Below are experts of layer 10 (counted from 0) of a mixture-of-experts language model. Rows are named router (the router's row for the expert), gate (a neuron's input weights, with its number), up (a neuron's input weights, with its number) and show model dimensions 0-127. Each number is 500 + 50 x the weight over its row's rms, rounded and kept within 0 to 999. Numbers have three digits each.
After each expert's rows: a language model's description of what the expert responds to. This comes from a sample of Wikipedia text that the model never trained on.

# expert 17
router:540562539456462507565544569427590446572473524525379433465529460441494532468374590495495500532514489510547444460499423563538472439465440551469398481399483472441490554490560581589555429462446510578478522393564535414492534427458529461565541504444478500509407565546566462531437544507430533484499475444495469470510488472479479482376544501545489505462532513507552455552549527467471475458521
gate1:570537470485437503521504451475474466534478509451481425567387520445526478488450583589466506537465522526586574559500422550523501466524448516445464540510408413514504542473488530543579391438486535583489509443552501507452547494461483491418538461536530537612452508578478404577545602537442557464571455518461446548542527599447511552505416416471566477504488521477566483518567539461499414511557
up1:442512458487633501485435534469502499460544628474510542494487518557452513494455531544432454495522590558538489498453514458526512539509553485495574466511580560446513451487492494533450470513511391479447498471474538449585398558564409376518457499439552534534553485474410499534552578502614509630428471498510503472493461557525549501481613520478407478465449548469447538409471580465517523530510
D, V, he pieces. Capital D, N, V and v/ov fragments inside names (Eurovision, Tel Aviv), and sentence-initial pronouns he, she.

# expert 15
router:516524568508476435535494386472507534404602484571557524469463531554508463463463465473445543577510468538444528507507423499534521644516469480479468618465581413553461503556488494541525500448544568485489490464436528568548492540438511512539532477539445491565471494516614524576472418445539526507453525517519472521490500614559515545564525502502446627477499512514447505569508499461359540390489
gate1:525470540490415454484504425500453503545439474374465531577580513552510434418477538455493532489515589503425560478511571493441537485605498493488496546439504433523480504512574446571479485432492612495434442537444554445501522530488610496597475531463413512492515511528470592449533454383474456478514587436627491466515532524541512559417540454490520475486483444528534570547412455459462493461476
up1:532522417517483490481548444487491456496403481518462461551547500614509580586437452466491461514507568549472455505482443518543514489450506478504531515441543513500638568510441398487606476466497541460530526556463555445537528490527579429498434607581450508522466521458500573411539462439447377539519524534633463557561512510459496554460562394561442515489561443523518453496548454453476498493512
Spaces before numbers. Bare space tokens before numbers in dates and tables (June 6, from 2018), plus en dashes in scores and minus signs.

# expert 4
router:563433530515414604551437649556467462471581471553449573554553397568529474640614536467519530456522512493544550500482461465574482500528517482555483508448534540540580518484559542540553433432460433426568506473472451496461584511511565500596521456506515532454483465421488565454438514538547511508477565530537478509390525498530462472511483488480515492512534407468491485454529414572469548512456
gate0:531417549498438449551515532461452522510581525483484547534451455535464509500555432473527554485498479464540519589523481541482405482564476487500561513612464444507479578507544505423581443444466409444561436509551545500424456582401408452512526536549504556493540587466392510514467507542460405535499470438528541517384576568566448492498554429431500396494512544569457454473448452454465471519508
up0:419511466484433417480589459532508454602465467519539531471604468576522453533427442500532457569522464504462531490492558548521481525507557548557573529576557374550497502457624505492511564543491502557560490545522452513474412438539484480461520484450395530592518531488586581489466515576408493477493482523484489551427465443443493532461507516594551492486509492465391501529454498555452406598530
Word-internal fragments, digits. Middle pieces of words such as op in megalopolis, rop, ap, ab, plus digits, commas and spaces in numbers and stat tables.

# expert 9
router:474558471516580578436492481521490538568477483488469523497458468432503517442562553553494471498471529528482545515519539432508473399484580413443495473581535573574550596496435516472478583574414509513420539393491522485484511443512588495513488461520505622522542533472618405522546473555462618479481604510526509473526489417493451432558536523571485408510597558496465498463440461493492561471530
gate1:488507490478479458453483450547481457405495479559502503578474498524540492532554525470444613488427595498530603535437558436475494514539584527474480448505532524528512573521466442457394495517419471468520487504380560433482385595458499543473536565488591604554476569461459455503515455428501415424458512473563547492535466504483465436508463496440476441538570499477413558604572527509473422523479
up1:497467500423507530446554483505499514501564492513493476515567539513387406550461389520464397481634468532465552433546507520434582524467477469441578471562603513567509503522526462530533464427527472467528516567525548435451443433500531424502445508551502526544537582486525627556478434485603515549552495545501476484527592468536561492540556495394490606491495520482580428506532451563520544505498
Leading digits, R. First digit of numbers after spaces, dashes or parentheses (1975, 1st, 29.), and word-initial R, Br, pl, dr pieces.

# expert 1
router:458501469497538476494562491507532546523436517521438656461499523464488573463480508446474464469552490562483475517538467470505459555459463506526524529445532492504434433493554611524553509412458539456528490481514441579555553524548413531568469537533465462527439522546463534419558490564479470550546568515444480489497364529467490474537566552508569401607418418546524425417533538518515495597638
gate0:388495464451497462485426440525435477467475505463498613429450511503467515499602552511494520571559538459547428514477514535491451501488523528475454507484515480498524526495521501513487475365528518529468488386553497519402432632459568542475506447471547488508416522493538536469474551539444455449383523382556459560444381532491579463527486432479519432435446504539565410411463492543496563502491
up0:452491435395458484420456571472439487559483520496482551570398524404551519498541512520470431439498557408462558515510555504500496460472422518575486619511511388544484461565430559535492508532457455476555464475584516480576504561418466477558510530565526402501537506452535568536478422510531497506461572480517469521506538454630454462516488541409405507549545568435535418533513450496522550517548
Counts and line breaks. Number and quantity words after articles or verbs (two, first, most), plus line breaks and pipes ending list or infobox lines.

# expert 11
router:404572447510570571499501470586506524528493510576492551550479440513463526530453529551559486562501655503531490573433592496538460496528551509452515534488503510513502538572463487592436409450527542514614489583545537528459461509590500543370462479543627474405477511488432457640549476471472524521492504546524486396487547470456553525520539539488480498498521475461496598500464502529519569536489
gate0:514578549479481538505476460597517485515543526502522523542464512643524503471475452513542513582424539490520530600408582569540529520436604530516423514493484525463498639460440440538496573486460550525515471545487538512478493516554509494481527466512621526413516457507446465566543515529448592529427454561676486507505536528460495508526524529468552551487498467495462570429493611446498491521409
up0:504487426506545504469439556452456547532432519459548462367552541505521567492509489488499607475559431497492539445512490443457473592526443465424584536489495493508536456502508553511451476486400527445449602496539528559520499519393500459519535534532500500570492528458519586474520534499511435491448644589407534545440448454571550537412419500517485601472483474462585547496514387529495572473528
Prepositions after verbs. Prepositions and connectives after verbs or nouns, mostly in, of, to, for, by, with, e.g. accepted by, session in.

# expert 20
router:535532529472479433476508553452522443542466511527463426500557524532523510521492401509484540526454470419561469531506539505500498505500450495470518547597458556310527451470521536393525477576504423390478481491489548543556547507576523571590451462422517473439509505440499511502487462524438485512437540575519441567548490521523592484466495581576365481374506542522469487445570512518540410469515
gate0:544456568506460505481450482483491519493464539493438485479562518474503494435542478415522473546418506458480481483414586421481501535556494592616540512571467485385463493415500502500525502500457473461499444426490609498554510548515554502604376493497565440462492468443418510459478474527540497538536555501600461510535592556460530486450549447508439512383464549554497594497480596525407483587446
up0:475583522420547460496555564549504601591528485457585584476533473548491503551476486506502542484554597552415483433450540478496484445500461467504538420493494536557471470505547555498535383482495506383555608556515429510514509514472433553469452533420501511555521451525495423374506503496537540495494421562479505483501456506447512453584482554428567471602458532441432578477566450502521488552597
Derivational suffixes. Noun and adjective suffixes completing a word, such as ation, ion, ical, ment, ing, as in mobilization, botanical, paralyzing.

# expert 7
router:614436470455583470529607493526520557542472449496586564531555519501523457453523517535465455422546502498509538417620575542432410410550472492477463506575476399553471411537446516485485555420468544454445566433519497533505454432545460499521584465514510492404542512504457618450552493513601487510496411545480454498563477461535525567482432552468486525498487497505466456410562463478482462510568
gate1:546513460513530497476550590564501496540486483439562554560478548445532498478622480444455465442415528555565544477572474555609453539424426566516546543546570524508433503497506471472470579492533495437505589493586475577476490501514523567515504450557544463552559481510523484466585511482497573399410505563568522525541543482555495562537444470406527497433518458593462499476527475586351522541482
up1:476506488435483508493436617480418533509429538466514486596534495493581493501448524585532459427401476499505443493511578462587525443423492490586473474591492401559491425457552550465527594478511417407384489404569476596549492474449536476446452477467448414522488456494495540519487561491510543465514473498509509542461513529405537559465511510489478591556477499553559463460497566418458461435540
Mid-word l/n pieces. Inner word fragments with l, n or el in foreign names and long words, e.g. Car-n-iola, Christ-opher, ph-il-osophy.

# expert 6
router:448557550547437479479483543520457396536540485516434571400447501514434487563483452518468539575538529494493455436627538527554548532488511562495486411432514527503489506429485551443497445509488451529449474484477449509511553569496454487469499458463535562532422399406471550386518414452479495535559448607486504483451496434530496545606641497518547439505515573490508504480459600557567550534538
gate0:512492512582510457511569566577368471551495504504481547415509500523413534566479449477510557432550591500529474461491531486535486514450503511494509460524495524515489548391510485504510465551511560481435417502478388492504471512503549473483499476459508583489467543531600457454420434457482540446578477577596532447455590447552419527534584474545626529434463496539542554477561562554441633537508
up0:530416589578426506523440508584530435467525484459588460523512396475564554461472469437471540574535443446484473430474519497469503482512495467501511556447487502507574493502431470509436581456485427566477565476508648452475476569527459475564463615579585513609504531510476553536538476544465425571506501448517457523599464535481499508541464557520436531489462481524526558560437492496453442579611
Romance name vowels. Vowel endings and short pieces in Spanish, Italian, Portuguese and other foreign names, such as a, o, ia, de, Ma, often in lists.

# expert 3
router:501483443565557544453526494527496470515517429481430514542586478490562496415521508526457470509456482530409523495540507491564583546519492435534576438609469527498565433474518540532564459545448488504667569425444566535546557431469421599510534464548483403507596459556472450507504469437554574462583482523511506460426548483490462489396497497507566485523466583557428491514501567548505546443546
gate0:449517453552475496463440532497395426534441486493439477512495483454480425475476492480481481477459504590534528473494509558495515504446468449621554483597463445482536494468566423437551572499401514442608490421470579517540506510447496601450438389531475560528494419464467526539552452485489528481493556506560559385458565562533519435471563551490539463470472534480485441481450587480483482367588
up0:455530457481486493453573432439524457521541473529519553542403419517520531600570482635551501511443537349517508523438482390457480464556546576479530443518477477535451516566547542539475453502474484455551500530585483519505546529480562432525528512463532469549456527514449588451434499489561409565534461475397456553524511414382490504584460459508476481525598527497496510528599520512453436481460
Proper-name heads. Capitalized name words starting institutions and places, such as World in FIFA World Cup, United, National, West(minster), River.

# expert 13
router:554539566450521564480468448513491540425553569464516452502468511514451492465502564483502469442524526461418483477494528549372421548489478499490449475414507517571482607525535378543507509603615432424586494456477585512455454463526549451574500611441480428476465506559445441527500438450470494531393504404523561455436433508471512537494508507577492488536560446502497482512464496446500378496495
gate0:560552517456371500517422548424594483443461551474502474534467527517386548508464478442541546549565522551453550487572511479452395492537423394442481438549591446392509500532446402609566497556499457439600529427463489528456525507504489507405515482466469537548527423509582497497481493495511527449434487427430528505483465580482499509577510490472525529512532472499527529449460492608474447457502
up0:516496464623482576485524555529501416498548444457521559519519511422414463519405449470458407463522511450583500471528480433446463606558435433409513522462502371424465526447400561564556508408479560556558502498463471431490460487568442464481548517550470589504520459506501483449512463458491473516468596476520547471492502508492529478521471507488457546547501507475606467427420535582504469588570
Plural and s endings. Word-final s pieces: plural and name endings like -s, -ers, -ations, -ones, plus percent signs and table pipes.

# expert 8
router:485442554547431442473451466490505425513438597381533412469514562500491492466568465497524530408487458456511455459452445454474500490463583521555538541471511473500509494424493413500455510472512460566486496544540478435489518557557487430406515492412491645526504547509586438464511544595498526510510385387591522535522542473500562464472509462381522591489470458484599486582474519530513540506467
gate0:561523469532457458504544604568530492459494598516518414448540395395478601561531510495515452512557511403529549502543512434428517487497380551503532483624518489552478523482518459510494587479485453470557562556550497495504531489463506492474470401457441494504386412559522459489531522508412536472565589465548561523521483594553448521538420471526514448541485479403578479593460468491500498530479
up0:534594505443559455508585477583467462510469518495526490505505440526582577493392486485496474517478534506488522522530497516573362450565573488484517460518477515570427488512645482574495534522490512523428482539517472493448516495459445433518449428418434412491503548457493555435414595579397512567377455513516570522467518546521527498524443505456535552431455426433438531552491449555529560509495
Determiners and year digits. Determiners like the, its, his, their after prepositions, plus digits inside years and dates, as in 19 9 3.

# expert 5
router:635598412485536476487495587564549536565484420566504442465510484593407444657534503491549492496522566528538508508465497487574512547475506471422478455447495500483562488486451474484570398570496497543481489459515489525551454509454508486565491512561452393582544415483524563475487534485435484392560507513519434454471484495454532514612408587435460453491529539553501518466425464464517506502510
gate0:451496520468498411471505533560518505521570516524558453502472546505433468440580527558473474488482557524498573557514575495523590491533432593469532490470549544509458500505459515499426395486487600567496384544463448422474391562487515523532495430504563555476418495498558518532492438532426476472583497452441477538474460563521566472576483652375467534466474497511391496538432461481424518486534
up0:501563489518577470532555419539453438493457498531475511496497377531560484463439478405466523551552411564519525396433466463508505538456545400559505477519502493495573511482542477450540529514448458497557573482443460497487492448469478463513521546399567389558466514467471473521423431495490501515543471570559401529443500468511443454553452477537556437507371426509497570525587531493482385588572
Article a, word starts. The article a/A and word-initial pieces starting with a, r, k or tra, e.g. a relegation, a(thletics), a(wards).

# expert 22
router:435458436537526445515452431474507596489557482550513548541546440447553552568459456458439447542507553536540516510438502523457500444522441381491581427504486503540441433491451554519510479614571460498476507563462526465391547488438481467500449595405414451504528602460521521469477547421512464515447486554545490509465564484436569563513605494529577523578372506542485510553453477488468467451526
gate0:558552501572524432496471451430535391564463468471554519540466487477557409441459480358495470545474520502503592512549403558445458520481549507506505498484469409484388522458459490555547498543447503450449422558560448459486537445489499536427474512500527466539475556503560457523589389466491572539405498485478514571541526529470548436505472496489479471554483429528504496519370465524351469465555
up0:478469541456492569496464581575463514590531468555379465556593562423492545493515518500467571498519409482590534448508513518495560477538496515499416528454500519606555502483562441475541510461473466517541422452503525544561550436543581401525490440462513476491518462605489480543435590548457537478462555519521502468451409546577429492373501397482535475446528464469431464512518428492552565456440
Latinate verb prefixes. Word-initial prefixes of verbs and nouns like prot, rec, comp, dis, det, res, often after to, a or was, as in protect, recommendation.

# expert 0
router:527381418551482596502578511443475426434526491412462630437505509462428514426512472500542518490558472517392429517547423515509503529565511543524538480536532478417495519473567534475489571431494492479510407484518441533543484461425538386476500508557448543504473570435471572537603453480536534463488521494451513523516515461425399486471458451582583516517620477486407525463486521544518484551518
gate0:530438449483456553487553433515450507422477500467428497500469523472518548461554459523578483494616493458500521490467495461511409519501565499461486493471534439517488551388497510557556504465496571479477418549544457494474525480450477397389479422462575530545456599496559542520482515541511556446491510474586471576491459573383377511418515391409568444434505541546520525526420567514515490415462
up0:508538495561576450529549453500579460439449467478454440516587508550513459546534581474488417565514519614467553489540463490538556481547447500529491492583531516435431513613496526529393509580534466542480532483592501471426447467538449624506518534439432422526523465501610497508507486368511428504493511467461472484442509533480494453535537548504465526616466464503506524409543403540552568519435
Auxiliary verbs, pronouns. Auxiliary and copular verbs and subject pronouns after a comma, conjunction or modal, such as was, is, be, had, he.

# expert 23
router:560522516467459470512462554578535518505502530525461590437509469575597488459448546491494504508450577558402531466509473578522525441509432447550440453526497422390525467584404577501544607552517476556427511557514406484466530439473493471425439458512484416448548475462444458500511514474526417548473565485390590599484522506440506558510455484462485408511547441413565465464462538488492552488505
gate1:567518594537517534539517577447462416528429488442470400466478528479539567435531427449430409470379531442529546547534475514439555539504396508574478504464479465490554472417438488568522532438469467409507521463503468414584547521570473514412411455520513538504521463501468445495560495466522479569511548486520501507521551560533542441442532458458551489569500422453460410461453481503386413508447
up1:447520488492502398517511425499495522583578341510443563509532579479525479557499535523561448552512466509435418588431503459550447508467495542494482472476522535542472476662499480502528493475497468515581493526487519428558561456572537558474455572494423509479450535557577592464450460451539546527471479410522651419504529533479529535569584487502475484444527389502465484547508531499504464536516
Final year digits. Last digit of years and numbers in career spans and birth dates (2016, 1964), plus month names and century.